Experts of a small language model.
Experts: 512 SwiGLU neurons an expert, a softmax router.
Below are experts of layer 6 (counted from 0) of a mixture-of-experts language model. Rows are named router (the router's row for the expert), down (a neuron's output weights, with its number) and show model dimensions 0-127. Each number is 128 + 24 x the weight over its row's rms, rounded and kept within 0 to 255. Numbers have three digits each.
After each expert's rows: a language model's description of what the expert responds to. This comes from a sample of Wikipedia text that the model never trained on.

# expert 6
router:093151163133109162070125143123106155119134145133121103142106147119143144127100119102122118120145114091149129107118133079135135115089114160065122092106122162152126151131128161138155110119158101105167118123159143116129116118143107154113136182110125160146129047156104085115137126152151100113092141175121117124156147145097134073146099120138146145113126149115125136092109133140122094128143
down2:135156126127130103156100167105091138135102086131086097100163110184138091148100121078160106147124113118122161146155100095082157091161105150153127088161097137142140163113128119131128112125169113157098123177109167135098189131120124129150085114150110146094151130111138130108112103120139150142167156130179113093096127102144091118131137169156130120125132153126101144159137163147130131159136
down3:132129108133106137106108114130098113106137120097144135135148121137160131123145163110119151158126150179167104126159133146123123113092142108148088088091154172137124112122143136161133113129130151132149162122056155144154085104127116136110096096126128116156141167156143150135123125176138153149113131135090123088118128138177131145143155107082135140058156128141146186120136141146088122143110
down4:062124129132132137112124163123174133110119126134129131125114120141103071122108120108159115122165092138074173129162129152103178117120133156110140117077163164094141131137098143149123139112105085166134114128098132124194119133101139133121123123162102154143135133125147110174149207118132159113134118173128126102163109115124129113151122156186152157164159134116145111151114138154121121163120
down5:120136101142134102156110119094148108114133111094110134102162130133160164110161105157114136112153195113094130147141127115146106120175118130113164104099088108140180108145131153158135137152111130142109135090095147141112107109150145112118084141118145114173160139151115150152178110132106130161142162072132106121105084148125104167122151160109116105152120118105127134112157125126176138116090
down6:122146118124154126191167087114103142135135081112150130139135145112140123136122146124137127116145149156105140127114150114179080156120099110081058124098170125097139143116133112142132133117175109064114146133126135073054156160133136159115137131149135115106149143114122133129101128146121144134128098117157128136126104076128128117123128151151198136103110100111133131102085109127114124138136
down7:099136114084124144134085094142145126140105159111098096118124128125139129123140106142115119138157143120157083114185116112134082100119154110166176103122106154137081121149145174128119156095205145152157119135113120130059137166124112066111159145147121160143137079139112149116122136114115093086093138131115117101117150142137119120138147138132109149134114115125139128111085110114154151144132
down8:138104124095103101132118094148142071114162131124122126079104095084143119117156111128076131146102152128155130113145183085132102145128101159138129131125114086086079134166121134130098125119134165118104125177158113126092138109151099158169142132126112125084155129093110124111121099111125106162141115093142095155174148153109137099083117086112111133157163143163153122131100135132125138130139
down9:136097128123097156093144137162132130128147134138133121139130136159106148112131143140126105108148127091116103129116148120160138128118129103097083129127117109113125142146112142111124096134077147082156130164149087141114151151109116097108131140129147117138091147182118137152084066094147130129127126098099168133134150103110120108158149108148154137133133166119132120148116132111126133116124
down10:113130124132143098121132163116108161132124105120123145093130130151129105147126100117127159123137097132129096138097122154129159114149151125117108110129102110142145117088193072143110116168112114157127123190094142161113136151160121114116128147127155156126083088149143138132138112133107143149109099143198125098158166122122144135059185140090123108171131142128120142106115136114139140146121
down11:071133138083101129175118143129148149162132128143149153110126098133078114160103102090127133134141108150120155140127131111146132125139121129095123136105141129112146163133113140128150094113105161148135167168128146105147069102078130113133125115103112165133120118140145104170109136117094136134128138129120123104115141158162107168162098109112113160139158073131143120115085121102122116115164
down12:117109155150128130120107082137138095115094149124099146064092140153100112130090155138098162116123126114165121126124135124073120121158156130147121114093131099134148100171105137129122140111168129126128140119130127118170128083177078158118122125115119120112160141091144114135128134140110129098142096131170115098093113171146132155155148124126121088182094122157138120120148108120118107153114
down13:125132116142138140126134142118149130133113108119082178075136113150121127114104117146133180166122097124135145137105165116133164140070140122106101146111103118104121077153122065095124130135125134129096129138122149135102126114137112157130105117132113132158073157109113160175125162137168098115108109124101155153164101170131142149140083141181151128139163140126142144083176117133111114136117
Description: Conjunctions and prepositions joining phrases (and, for, if), digits and commas inside large numbers in tables, and LaTeX braces.

# expert 12
router:101139163125111158072110142110112154118138139136113110151098153108137148135096122111113114123137106100141140108123128084132132124095101165060134098121126159159128143123142161134158103119166100104156107128156153115133112114137123149109134178105139143139132056162104087107141133153153116104098137181126129126168154139092131077149097122138147153121134158116118142106107133140125093132141
down2:142165126133113136128109111133127110132177123105182140129108104128143131149164137093095167097108132135181108115116138120119153111122127149128158079152162114145068115142168128120134121176083157089116123125099123133173143077125081151090127120139095099144129113160113141115129101126105149145135140077110119160109161102149129137102132147144118125118156121130126128102083159131149100137142
down3:158130127124102120161093090186103132144105111154132147081107110147156162154130115189130129153117117153127117092084133137179111118119119135122113179165137100077127120129174145146088100102108156149098126100110119157118154156132141097134156115133116143154132138142145116165125140074103109113175147126109152087120125112121158134116141070141099129142112129172142161137122122172115097149123
down4:135153138045090150167154089134157150154088156167126130115154118133168149176142122102094122115138135163066163183134111100090144130150142108137121089128125179133157123164086150153137144106115146141130150096145118132154110136079135117134128119146126109098140115107093176138111105141096097120183091135129113112093118168146136136143121129126145136156113113149126144148097159109130132093130
down5:096139114126133140105168143098105134148111107143124155153119158086119112146172114112160066120167098148147111116134135111112110142113077143130072121135124134122106109114101100116114117095158102093113120162095160154149110147125162144100132105103119165116126128129133114125132172097111150086140117118139136191145117106111127113125121103108131150132117165098114159114129096128086136132111
down6:141109130144142181096104111105130142142156167144120161134151125117130141099123104122135112133153150141134159157101117159132136135104178120123094136140118116117128117123114144115134094159134113116125152110170106126143127170145130089146121112145093163107110157135139158174146139153144115106155103119096158155169093128143106135127158121193136115139138133159126148121151133119114204142104
down7:140136107085122135114120091124103110115128089135116145127155149174121098158164172133143144125110157104103131156144135157141127090148135163159128134084177113110113120178113169160110148140150098113126091119121107116105123114105107110124161193108118077111118167144139138135136130140148125168150122139141143174182138146162135110108126133133132139115111151152105150144136118134101141082173
down8:100103139130127153127138101097080134135092126120102090123149174118159141089122099197173142138153133119113144067150178157133118162141125155131120159116132118096088104135128096140123115100116154131156127115160149101101094121176142141128133187168165156157135122105153120105085118103160156098182127157162126141108139164141161116155150131104152135147150133140114128118150148128111150117128
down9:118099085086153135119151131127087167127118164103134108162135105086134131138131125153140106118103080153150096126122120132125149158120105109124153133142110122154154096065153111126133136155171152104116154125143143087124122176095107143148112096147094091130118144130090100139163155117129145119111130118143116131101120076144130130155070095090107125120118161150137151098132095137139137152112
down10:119140097115169120183116134094127162131163124158155130123136103101120124134133121126114136131133105143129138141134158121135120138124158125192139136130141142144137121106102133124113100152109159142128116124116117171141128118117136097156128115145168138140108151153176070107169125080142121133082142100085141174134153136113083151104075114084137093132147137170126096119137082072174159189133
down11:140094133127127142078087136123149168104117140081133095089134081109099107170187152143114078095079128110133133087132116073133139136153127117128140115113124107080111095147151095126159173110144144139146118134159149170122105124149142139138129094104128123159144177136130142121108133144123118137134109068143117146139090079127098167119070133106100142112121127062138098161160158123122115129120
down12:127131139097105100078183165111145122140163149161096132119108110147117116140128142117142156132145122150132141094119128121140114099153091157161076097119130139077103125121139166122176154149129118162121119128112129162123127168114189141156118159122116140092175157122140195101124128125091094088164151137168122112136126123119176150142167111151150115157125086159135130116138173138135173100189
down13:154107129147130114141120096112173112107147118119154169110117114183139073115169095132131146111129172108142151092140147146065113154076130114165136120132135154161141111159128138097072145072115155150118092116162119119125131091149120126108098069103101163107130119155144154136115134140093184152099141113125157131112113131178124165116165080159107122113123134121122124119093134110128123124145
Description: En dashes in sports scores and year ranges, plus past-tense verbs after subjects, like participated, attended, competed.

# expert 10
router:117142137145126147075130157145095152120141162111125125162081128086113173109098143116102129128147083082136141091113129089143127142114115157075161087095117163157149115115112144132148114136145116097158124115139140116127093105144107174128142148090124150133117065151103092119159122100137120119123186162116145140157130146100136101138085158118138137086152147126114125106134088150132103150149
down2:129136126147150186172136116083120144120196157096106131109131089106126107154171106132098153081127120143152174142147136184125139130142144153120114128104142095104133117101136104119105139156116105138141176138117103131104111162143136124121107120145107119130144141125192125149117144138153152123141111106172156145160144111108108123122134147156114120105164126099106154121156102117098114114094
down3:154138116095090112141133114113136124079104113123085150146152108111153146151151150079121110142071175086100137107139133116125116103103152145151145143143130139186131137111116141111138136146141184127125148110147135147098119094123106159108091114135146129109089187181145144101158145110136117094135104091099133158135122134123106133110094130143164120133122107144091165129132110170120125157090
down4:159161153161125160121102096144098146167124132097131112136172204186108138149143085119170156102159141148123110109118092161127126151135124122130111104156131103132159141134150119116149108147142124125115184179169136120109122094078137156146112118144125100147139105139169102108191143140101143158109124153119097096134115126140068134122073142088159095129170096150142123128107124110110103122120
down5:113117139141138111199112135115100142094131165124156128148125141096169161149136150084117127127103124132129124151110087140156158143115151173140149140137143125147138112158125153159148165129101126104173139112140120072139145149092090107102102157192091085108147148084137144105164127101125141120150103103122128143124129113128136119084157121131116096127171137145112141152087130181121175197120
down6:158099166119090124136162148088180110123115142126110110128113105151115124113169112099128144151146098148107152112139113167148134139046144107137114088175132147124130159133135126142111153123160116138103106144107108117203111084137160132116112132101143140133137146162145139133118079161155147075122117123111124131114162137148105122138144126128117134174154124100121142108138152142098162101122
down7:146153134166099097142106116143139156148160142090156157115147145081108128150138130117112123127123150107114111072127114127133151094107162106109114108099112104100101124152109132142100134141129098161152099129141126151126107090129141143145109102148118148152143145091129139079152131110162145168176134147126087176111124190145094103135111153105100120098091141200112147119143113089169119141119
down8:133094111098177145147120140123098154152147111160192126143119112121097144182112158121122133163080135137120144117093118130116131122139124121123139113131116119167099145123102164126123105140138114139145158159103098107158120154121154136111146165150154097060122147197095127094140088140137123155132120129148110128124128144148115148138143083102133113137128110122142111102155149111132114163169
down9:059134110122091159139131114129175173160135166146137132117172141090125138110179100117117153109118117147145151150133177127123152141135159174133134113156110153138086112134105099136153122153163137124137120125116115076122107170129132150165122155164118110146150139093150130116144100091129122197170130111115125107117126172136133123114162118094136104146123112119110145090159135143128148126175
down10:123162128080101151128161114142106140135129138206127153106066153106144090159148112097105140146121106137125125146162079116102134169129143187119135147106114134154136127118117132129143149089170125108110139126124135140130124091089187114148126116089117141118160133141143146134110155156163155123112084141136097105130123159201113111119134119134135160130126134103126121145148105148075172149136
down11:119140118073108082127097154162143141119157101093108138123152118142132152131101112122119122107152114149087104071126144142106103126071134141162112109165095159116107114102160104086116133128142150109116132129160139113141098096151101122153110160168106125134104136138151144099143113149136141120139128160138123169112166133126124141165161136139122126112120153107123154122147157112140155151192
down12:150119160122096105133154141122138136144146123123126165118123145114121151119123127104129140112140153078160090120123127153098114144138131151149122099135112104148155111090062133109092155112106127160160117145166140145175116159104136159084123104164163131127166149089141105113125142128121134125107135139160111131150120130120098121111094132082099120116123123151108116122164119126163101109143
down13:114110136103124172115065123155150133154121089120116080144187109116090160125135107130095120120134146090113134069127086153143142174146118109122139077150118097114137117089119088160144156105086092082154185094158172150101118159150105154123126147127135110143122077133099137096114095106125154098122124136106099114113143143158135121067156110155157130076082139109145151144115119154155118147129
Description: Word-final pieces of foreign surnames and patronymics, such as -ius, -ich, -owski, -ović, and vowel endings after consonants.

# expert 8
router:108143161141108153070108139126106163118143145120121114151109143100141148126097130105116119125134112102143137110119139087136138142096105144062128094121117156159118138137129161129155097118166103110171112126152151110133106108147116145113125178109130160136127049159101087100144125154156111101099159166127132130160149134086131076153092115145141150118127147125122132098112133137122103124152
down2:115127093121095104125129099069101113105126120143096112091147120106121127126096124113155113109108163147086097118137112090122136125161107126112140114147134102172125080093124153110135142133142133137139158135135087132113121150142117118139117157108152134142130141127139120164097117105183129123103094123124100144140126169137107102096099207104095132099125103147066113114111106127117171131151
down3:091122123173201167105133146124121105088106102134116106158117090155109112103108109132113135158130151155100132076129092132177135153121155126073136139133100112167146122182145104153140160143129135112158123134102110121126145154117178110147130155117137109071165141114185147122131130145130088142084108135122160115122121130154151156087134140149153092144131118125137130118098113130091143145148
down4:126123120118147116102135134136122085106145123154132086103068137068194099115119120099123123133111115152119147116139153105112114136073142115131088100103144138108100176135113154196129134127096112146095135087137120138156100135141140087127122167097111120128112135098142118136148129151090107154124098125083129140116120101123157118103116102112145127135079125135127179169110177123188146122159
down5:152106149117166134094121114139140143121140133139077130132100173117129098155143147133125098097129156087100132107092156134128132146124134123162135150122167130107121122076099157154099123053107078103159073112144073138122156099117155131119141157146099176131078104147127109102132142161157180149152140097157109135090127157102131097133146121095115116120166115177131127142128114160095098103083
down6:128161139146129076094150112116134140108146164096118132167138124107180141130137137118146150136110128164118115117131137127118117140108136125141137098177158130138154144130137102107099110119132066106130134132110087109130103142110108135123101129134135139173136086153097101150119186102118143163075157124172152145141147085115134129153147096144148115157124117121146087146095109104147142087119
down7:150130131151122088131109120097093129117100157139117143129155097123154081132144161139140149121146139150109095127085150112117161137123080097167166157130112167113145124119156098133096108139120108131125113085082079134148126142122143124141080134142127129161099158155133120150099110099091123117162138120113154152123135121142162095181131161149125125169146129166147117186144133140109128145119
down8:146093116134127083071147149142114193108147107136098109165159117138115154124173140106095086145165148107130150138126147136117142190175157123141129142118119122117146130153155122126091122102120129138103126125107132174131139130152114132126130140118129136142098167070099117122136113155131142141133148160085120100182165144121133099128153115143163150163137085107145117143094092143129119122121
down9:163123114115108130090117097133130134068102092131155106125143137129125139125153156139109105128117127163154145127096146101139144127157118135106075137088120119128167162107153100114087135154090133134172160149125150124141122130157167135125155107103158119093111140154111103146156118117181144067115050127138078137091103130121129173105147095100155201136117114114159104140114092116086114130139
down10:157113122105129153129076140116120150145085139131172131152135128123111146136176100146156103157159148150173147135084125106104169135095171155152135135135146148116187098095113145123124142138090157090114156142119095115116153145153141109147122135132154116098139124122117128127136145111119112165118111143114151106138121086092128127113135124096147135084128174122096139085141099045170172107121
down11:155157135118134148179110140112119096139163159167106145113141109119124102127060117138141100121137125106141122160123106093132175117113099173128102162127103177148145133074111080139129122165178189119117105129069126130148139157154128153145148112142128115112136170160133157121150167107186076150115116147101134108148134123136147161142181134101162162169126125132093135119138161128103115166131
down12:107121073148121129107126093138152133139120141122115108143105115127121156138095146168108103105120130120156131128146121117145126142166124155161140102127112120162136164120155121115144123147178137120123158145123105103159127128163099115137114124109096131145131137097137123109131098160097109123087118128136076127121120135179161133126115154094146163151137137121121115161119109166057137150139
down13:112139153110103115120134124121132108117125142144096113133113112100136117101097129109150095133117117108161133128090100095102111160131118061153149144087087126121173109084122165122145130153083144131122089114143145099157145112130110159196099122128186127142084107112131154158110124092103180124126161137138117122153141150130128146139171144122112146112132133091156089170129145106135126152099
Description: Commas and "and" inside lists of items or names, table numbers, and family nouns like wife, brother, daughter.

# expert 7
router:104156160127118143077100161108115160120136139138119100142091132101146153116096122103097112141143100089130130105121126080137137130097105159070137089122133156157102148132138143132165100142153090108162107128158151102132120098157123144124142169097130148126123067166085084125142114142149099120102147167131128135168143132107132081140104129146160142119146156102132129109100134149135106132142
down2:143126113103146110138144087131129145093113100150106069159125128098126068138127149127101139140109139108148149132093106118144172137153114148108133143155158151157125122121129092079126092108110125125141142124109116136097145127109156099098164124152098129114153102163136099116108103160131101110171136144132130132144112090102158160134147085130134159125103147133116160122153136150140115141150
down3:165130114137110110115122149121142107126116164123115150101123132121098151134119144100142174135099106108110186158137136121134132110102142133111142079127101117156106112117141121127143090141122150146125114090131119129150090065099130123133104120101126098141119129169125106098161103152153107139139130094142128108136126201142099143158131119092102148088163124124084135145104105104114091158119
down4:157097130124132110125139119114134107092138139156121138094123125158102101151086133108116127154150124112102114129135125138131121124109104116171135108102142101127134095099080102098107157144092119145140158129176167126155139107101130160150120145100165124114098121097102140157099122116145106177185088144143138089114114139134126167087126131120109142152191181097153079148139148120091148110117
down5:142130099150104130161146150142126108133153090124102125145145061135123115159139135162093123140160114119128174119101119130150122116128139110129109144171087152134116105124134130149084070122095157089070098091105127094115143145179151100103121122123083077111187126156092126138155109154048124112127133080137131115112122159128143090111116121112148157127173114181140150131089128084097101145125
down6:145138094118115131134145150143146101122161119121151116132141084124125122167174144129120134148144118155116147145127125113118151144144143123139108148147126132143173077162129183127148175124168147123120110097164124128147124150134110097099059099128142143100175126091163120110147104115129165127156133094098127122146102102111109123137092127126137076135064145138145161090104100153088125158129
down7:125128133121110168158123150115098132120168112142108134102127166149133167081136159098115132073097108105138096088101141119078097125141171140106065121108094151089122128114088110154100152146141150184155153154146117153127126110115144139127133114115125113091148109139136128103110133121150175143157130131143091133130163106156109071132129089124076094143133105130105099114145147099144101130101
down8:109107132110157116117120132136146089141117134127115144110137137096177101116118118122163103147142141159113133119157203126133144165165146101122132152119147084135120139135148150132145096106133119101073116135147133081134124110125120119167113147140115102148135112127157147118148140149145134185169147104138112188138107116115159083154151134128118100066118113105068095135156132132099101113141
down9:101136159086082111133150108099110131120144176149141163138112095146153087123171133125138118145130111163116113149120152143143135133165110128134139182114129160091102138144156164119093153125146098131146081118110143134175188141139105095145132160169082151138150134144177139151083101134151106163162173153141124098108116152103107131120133111133108172151165111102123117146113143130147163152144
down10:163077103092149164063117126071128116073165121151134128140131139079091141117144123100128150126154112163132137128151130121123132148099136094108113099122119117129096105139158161153111143128156105127083099129144122175122135136072110128144129135088100153143097123157100125152133093123134138142124188127126148116118103116126125146097133174170093171121169105101128143118150130149115141142098
down11:119126116135162132123125106144192152079128157129131144122104134140075135148085157115102108145123130131159124161121111120121111109138128164138077123108119122150136181140106121138139117134157103069102133138156147081122162136141118101109153144108108118127155126122098111153156142142124137179115172145133154082127111124130111091170123110124101136157163107130137139143114103152081127102182
down12:143146116139144135151091127155150105177139121110130153167111092100159124122157101125120120124078178111162116115132132110102118142105136130120128114107122140118154137137091123161137138130155102117157159088113113133131090152128147112152111146128115140117107071172152134146117096155088153175091137106143077098126111126191203085110121090102149123121126135141120155148088105158122120121142
down13:168118117112108113113127104120206118124110150140128138123165123073127131137174118148138115156138149115174116153114152115137102129107107131126105134129172121098157119134100138128131192159132131122133076147171148165146120123150133085114150144138104129121126132114133162120096133155128136117143153132186137143141086138126172088153093130133126081110084130157148102130161136148087161112140
Description: Ordinals and determiners after the, as, or is, especially first, second, third, largest, next, as in the province's first.

# expert 1
router:101144166126146139078133150103096168134122127113135113158118159119151161109127121102125088150167093109112105082113116072154136114124068143086121095137135158165130134143151154131162117101157134092145110141119151128167126131111113156136139125096125160136108046154100102110148136138171113119113155134094144166151173130101137080120098112152139141093148140150121130104128132140123115114148
down2:177149139111159126123130101125122104075154139092114121098129145113155069126153121122110142147133125140096125162126111120099150144111148124139124138115147160098080121125117192128141117095141142137121119124125119149166112187082088150112102129133134120131127147165111119149111104111116126140123081132162179119149116114152143130136143110152135106151102175121131133199129112111108129166089
down3:103133168140147171151111131137140147136098126151118122172134154163131136085148134170164100147184139114120133101169121141105121123146127136100112131137076155127082155159116133109175081125166116107163158134162103104136151104149137140160098147111122150079147122117145115137099140129130146115137140090112162155157113101130110093172110115109119131129132136130120051115143133116114123123105
down4:143116151153129104092137132163124109133140064105087124104123117145185155146183122136130088144138142106125110096128169132114118123071121135072113139126184119147165180195119149120158139121117107121149149162108154113105111154139129140107107110142088103144086093121094130136143137051113131136088128105119121102152151100156102106130109134145139160166167110135103133119088120108091122115132
down5:134116162127141135118119126105117096113169143121144116129105179127120132154118131123164102102100143147124144114115125158134074149134106075116139158104137069128111133123117148143102101133133140137137144151096133164181116109129150127144127109134163129131132103126154155149138119136075155129108164135124113150117143131162109104102146143133098157107136064165150095152177150124113135138124
down6:110158089106119084121141095114116114112126136119140142138092133167097141148141151126155156113115155141112126078119128109115147141133092139094112161169109137146122137138129098132159108125131136153127131116096079145163179160099121144094112132058136118121087150133112120150172127134164151084110123116104143152152116129114099151090133157171164151130140140144109082099164130123116128111115
down7:126129127116113137144156134062148137110106134123118146155177091127134123107108128174138112135170142089093165136128122128090106153165093084156130142147125141126142142100089150134155138123118066128126119066119145142142152169105151190141148099137116133107141126123121155137072092110156132126123133157135156103148169136145058145100155146123089097121113124117146123162142122119132117128106
down8:144150127118100114143173123163139151170127138142164158143135150110100139166147172109123101149110104177139101141094109083138122156163118144157112099141144156100094145126108143134137150143105110153148070119120111106143133091115103113104146154132103088136158125115140113124147160116150139129123129140114140134138142147129157124174125125099098148084126085153141139129143142153102111112143
down9:138137144137115143113105175143116108144107109184142088119145115146097150098099110135101173152132128137080169122104095150138152125154151109165141100136133099128106053154172118096101139109148086107098104177110110110112147158146134112091128120147166137143129113177144121146176139192108126156106144106127118100119082152097112134115168124125168160128147133155135114126129077121131138157132
down10:162141121110157131179112150096095124147145124096151159114084175159126123109147161123120124135160108144118104156157128116165132142112107115112112111165126101148150088138112068131137148110120111129134158125145122151160173127109148150140159093136107138099141115094161156092128129118085157101129127133163116160155167118128125128147125163170109104142101094118149113077129120131121106132133
down11:108104168164159098144133130130097150152121126115141128157120131142087152117099125105138192138117104155147118123135138136120103105117153156138144115132161121140124132124145160127078152138136146103160102146085127135165153111124122181129098120127153176139122183101096068123124149117150185098132138096121135093134132130139098110146133151154141120182156125147130128100116105122072134143123
down12:131128110124150137159119140139072119119147136096139162103144133163144108122125091178115134099190135163154111139137164122156124141103117143141107175105147151148102114122128157097108144111164148138147158141116130098169152159182136145125125147126101123144093144131198138149149146110149145100107116135123089143179091096158147143138144111143085136118137108080105108127154169149116068100134
down13:086113114126114092103147102138149118131107146128136107128113161144117098098112142104080163148174112142095142142163134140110121146122135112151138181150103162126140109127142063169127115103128165127120125122170109141175122132108130134125085105162139150133139135132143146130134123138113154117124153138129126142159177152136103132123139138123103098122166099132156098144077159127136107109145
Description: Nouns and particles inside fixed phrases after a verb or preposition, such as in time, in order, up, away, years of age.

# expert 15
router:099138154093126162101107151102071166091147114122142103134111103109088165121116100111111107132136112100129126124111103113125094104131095134096095089121143179150110132152113147155158102119169105104159116122127129123138101087124108128122147149137124160117129090162088082130150124116135149127070123110106116136175131142116125087120109139131130153134132118130147137136110117108147116136141
down2:083127166129150176170087125158143111110126162145169131135116167137129129097177149136109127140122174114145132133116144114129122134095101144160145116140147115154080133177106094127108158103142110106114109110119155141148168143153124169102126145086142115133086149151142106133103120084120147079112079123121147169157156131144128136101159140142112172151126126096089098167151082128151137088117
down3:120113160158098137129084107109116083111124124120106072089139095122151175155155107078145142127162114139135127102122095147098115112142118151080121100096123170138155112149146120145126131109138100139135101126115109139125122080111139172104113146133140140139125112150103138162120127128136132132141110129130106122134125109156114109097100106132122107091120144130168126129134151154127101135104
down4:173126099149154117089170125126119112135121102154144110151106157182076107118171153143102163113118137138132143127159116108130136154125113129115104098094118130127097142125130139135128105125138128147128149147114096125137110120150121132107127139142111147101108112127103155142082082111110118187162131127110122149135141129123091184183143141131097180123126144199139160171134068121086115114166
down5:093126096155113126117115118112109182137125116115139107083124135151147114115143147148113077161110122100135090172120198136169114132136152105147129104171135193113120179112141155151141105087111089108149156120130157127135102115121139090118141125137107144115120162161113133148115085134146120120130148119108134128117115134139155140157113102085114137151138142125134158133173125124091143127157
down6:129108151125137150141159087111136123162118103119111145124157148137110140141153112133105136107132124152122139158112162159122115145126129159114161089145163168098162140146124147125152190143120164103127111150139086160114134141121108114156112079137110118174107134132149117143128102102099106090123148121148141100138085113104157128080128162132174142168133123129125142144115122115138146118145
down7:132130154103121142103130144153129113093140135110133145144100115111149120123127110139110132136166134134115120123110162140118101088120109079142117113130099118085142095121079124110104124178135106111131162125138152108117132134135094132115137143137158118135141113126105145140103147121147113115105130109125146059135127156151132117148121097118150118123128143161157185151121128155132121173089
down8:118110176155119155134138124124095132109090159198132123114121123107172125097117109211152134107148102171147162126129133108129131100149147126109113120150184106162114088138178100112130131121116090164083142158153120125200167101122096137112117127129114112111140133120146122117146157135141108115115084167128085120124140115138135137118131140166108137101112115142132140135143110110106109130157
down9:116151136154096128179112125158132160115162162163126157152157108133105151116058141151134135104151140127136101131180152113133140143090128159137152137149144122117114172149130109106133228110124147122133100126149150116102071132094118161097115095102141118142062087122112133098125150155119130131119129145148143149125082173136133162130116160119152149162136117121148147132151121113102154138119
down10:129151149127109097125134121120121155096125113155147124126159081131161125153125133099116110125148142052132132167129066106121115147177108110117101130100112118125147137140125139087125162188135136087120109141134178110138132152126109117173110099128117134093121150092150136129122074130103127141147114138155093138110158140140055121106118125120113127148077081127134167176130131162155121097133
down11:134155156125095109149102122128111158126119144155106114160121138155123121099117129103145143155172172094170093108125147128138130161114106102108133118135139107162151132116143114093110128108126088102104128113131163111079110126141153101109123117130121128133111105162140192154113111147121133114152122096152098110142121134102170120151121100103097133113119141114130131162139121105129112104138
down12:119132083135156168100120151127119137149098155142158130156110095116138158128107128129120126115137168112144130139156136099167125128118120151133145095151127110146120118125120132146152097118161157144156136111089134104076114163088133112139143118106080139112097102105107110171162152108147126159146112103165161114128125113167126128151126135149160133138098114131165151134121170147158142130135
down13:138132157133106151158132112119156117148113125093137105164126131169144119090140122158131117122125176139152106179110125137102126107112167116155130164150148136116163121099104181111122127131150088122124081088128091096129102135156135152125151142159173164099141113165107086112104114097153133130144137123107098126118144127126106132100106121126118102143154141121117116151133139121157120151129
Description: The word of after nouns, plus letter pieces inside foreign names, such as J-é-rémie, I-ry-na, Jyllandsringen.

# expert 9
router:099154130136098129099125157080109173146140110114099120149124142136134124101116149124098116140138126103138104116130099111169115144114088122082098115129124144157153124115125160138148097099138154140137104145151166133116105085144123140115126136146130143137144105161141095115148128120138126103092155121103097141104104112079108091162108155144119163111171139131119108117122109139135120140142
down2:145137136111146158118110140180107128134133141091147089143111164143104166116142118136096091117126135130146115109142134137109086097107085128140181134103131111159132138172127125102134143133100175090147108132087132102133126131093129132137105141076129105163115124133123098134098134117126143129206141130105145130157112114151111129147119139130158109134127121131140087157129123117123120119143
down3:133119172137149155121144099108111114130125151126124144154130131138127152106153105138112138180130093133174159131118161109087154106116149167103094126095104131076149129125144146136091140094136120111138095101104148121112129119101155162088101124114127115137073139136130089107122105154127124131135122125095083161135146121127127156151097126123112141141136119131113162127114144132126133121143
down4:086119141130146184152113119130138142172180167095114109105142114103154142120112147161099089114127146143119160152142172122134127090177125166140130155163130085135146152130121137153154128136146118118103115121147125124136114134097113162125118171119138128118163068088114129168137099138136113128123142098151103127143164147145190123153143142148112114112131143108157109085108188150144113121115
down5:140098117155147170132098159140104123096126094086162130089042125122149118121147138156127071115126095129149134146119174121164117118095094164156097136076110122113144117136144140106169075177127134123129137100142108123103159127126161124116114139138108146130077114146113131104130121112091132139059126103143117112095106103125123121151136127097129111142140137119119145097066175108165131134091
down6:138143115112136123110128130108106129117133179114139101100107130114101142117157134125107137111143123129152120118128113099118123117143121154137133137119107132166137143175121098087127147128098125111110103151140105122140120111141134070136133143114104095115150174146152121124119125118087102110138126114114142110125152132116128096142094110141122156167155121110170163109109158117122109126175
down7:127103139100137117147157116106178120102120129143126155119123130120096138093115153123144113084137120101123131100113126156165118188124138122171174079135169134133122140156123167109127140106111093120108163108095149143110178139070156099136115145129140130161178111162108120129111115106136107158154176142144140113112163140119104126114136145122114105172107129162107116086127139101116119163145
down8:110136132124114145111140153162090109129128155108156117114098123096115146082135134098113153147213104167104162128116151141117147136116151156124146176086128115100118088122104167143139123129159144124088150120101117139132154142116138084164127151091162146155166186131098111120142128108124124118112118152118120139146126151128094145136127143155108143117137153107115110108130113149160124113135
down9:087123107123108150118121123147142164102148125129147127115153126153112098093159093123122108138076087169134115147124121117142107111148134144158127131142110111147147154138135117148129116120170146104128144133128100115138104096118092127132143128098161115144087119144139111117136141141152105114158137168180146091136136108174148159161155097112183129129126128146107139087164150132150115139120
down10:146144139134138107089131125141141102086136069164129134081116121151171125125122109125140108103134144070137113147145126142150127161089155142077165181152122129143114115124129148132145162116189109128117181126114111123112091156054113177181114151137119138119118112089154127151136152136129107144130143101145114117121113108149128183132173165094166135146137117156102095129092107125117152168134
down11:129121131077125145134147122156139125109123090163141140100117078118162146183117147102106108150074146096176135143137143123140146151125128109137144130124116164129099114158139142115140160101181156127123116102161137172138131098130116166199139145151134083124159134114127124095142141185110122087160125143131134162140104119101172079133121128151108096098090144073124183139130146145112131144135
down12:152137152066084131154090120089130140138076125142125111176142134115138096129102093131140103114138105130110149130122083144161166140112151104116152122153154158128113097118119140107100122140138113123149129173137147156125150152180144125096136128102168132112122129151127153193113116127114116149158134125124147103160111105094127115141102142162167150091171142145101159128155116125153072125115
down13:100134131100106122168113123109106171137148125100103149112101112157142147147136136076094174148122128143078151171119125139139105090118122160122068122114122143070138135113153119154145161117157126134109139112124183129147131141158135074133165114141160122096115130119115146143095141092111098137083093130146143132149143092123173133111164126137109129100098075121121127134140117100130118116116
Description: Short word pieces in the middle of words, such as Comp-ass, fing-ern-ails, Ext-rat-ropical, plus table divider rows like |---|---|.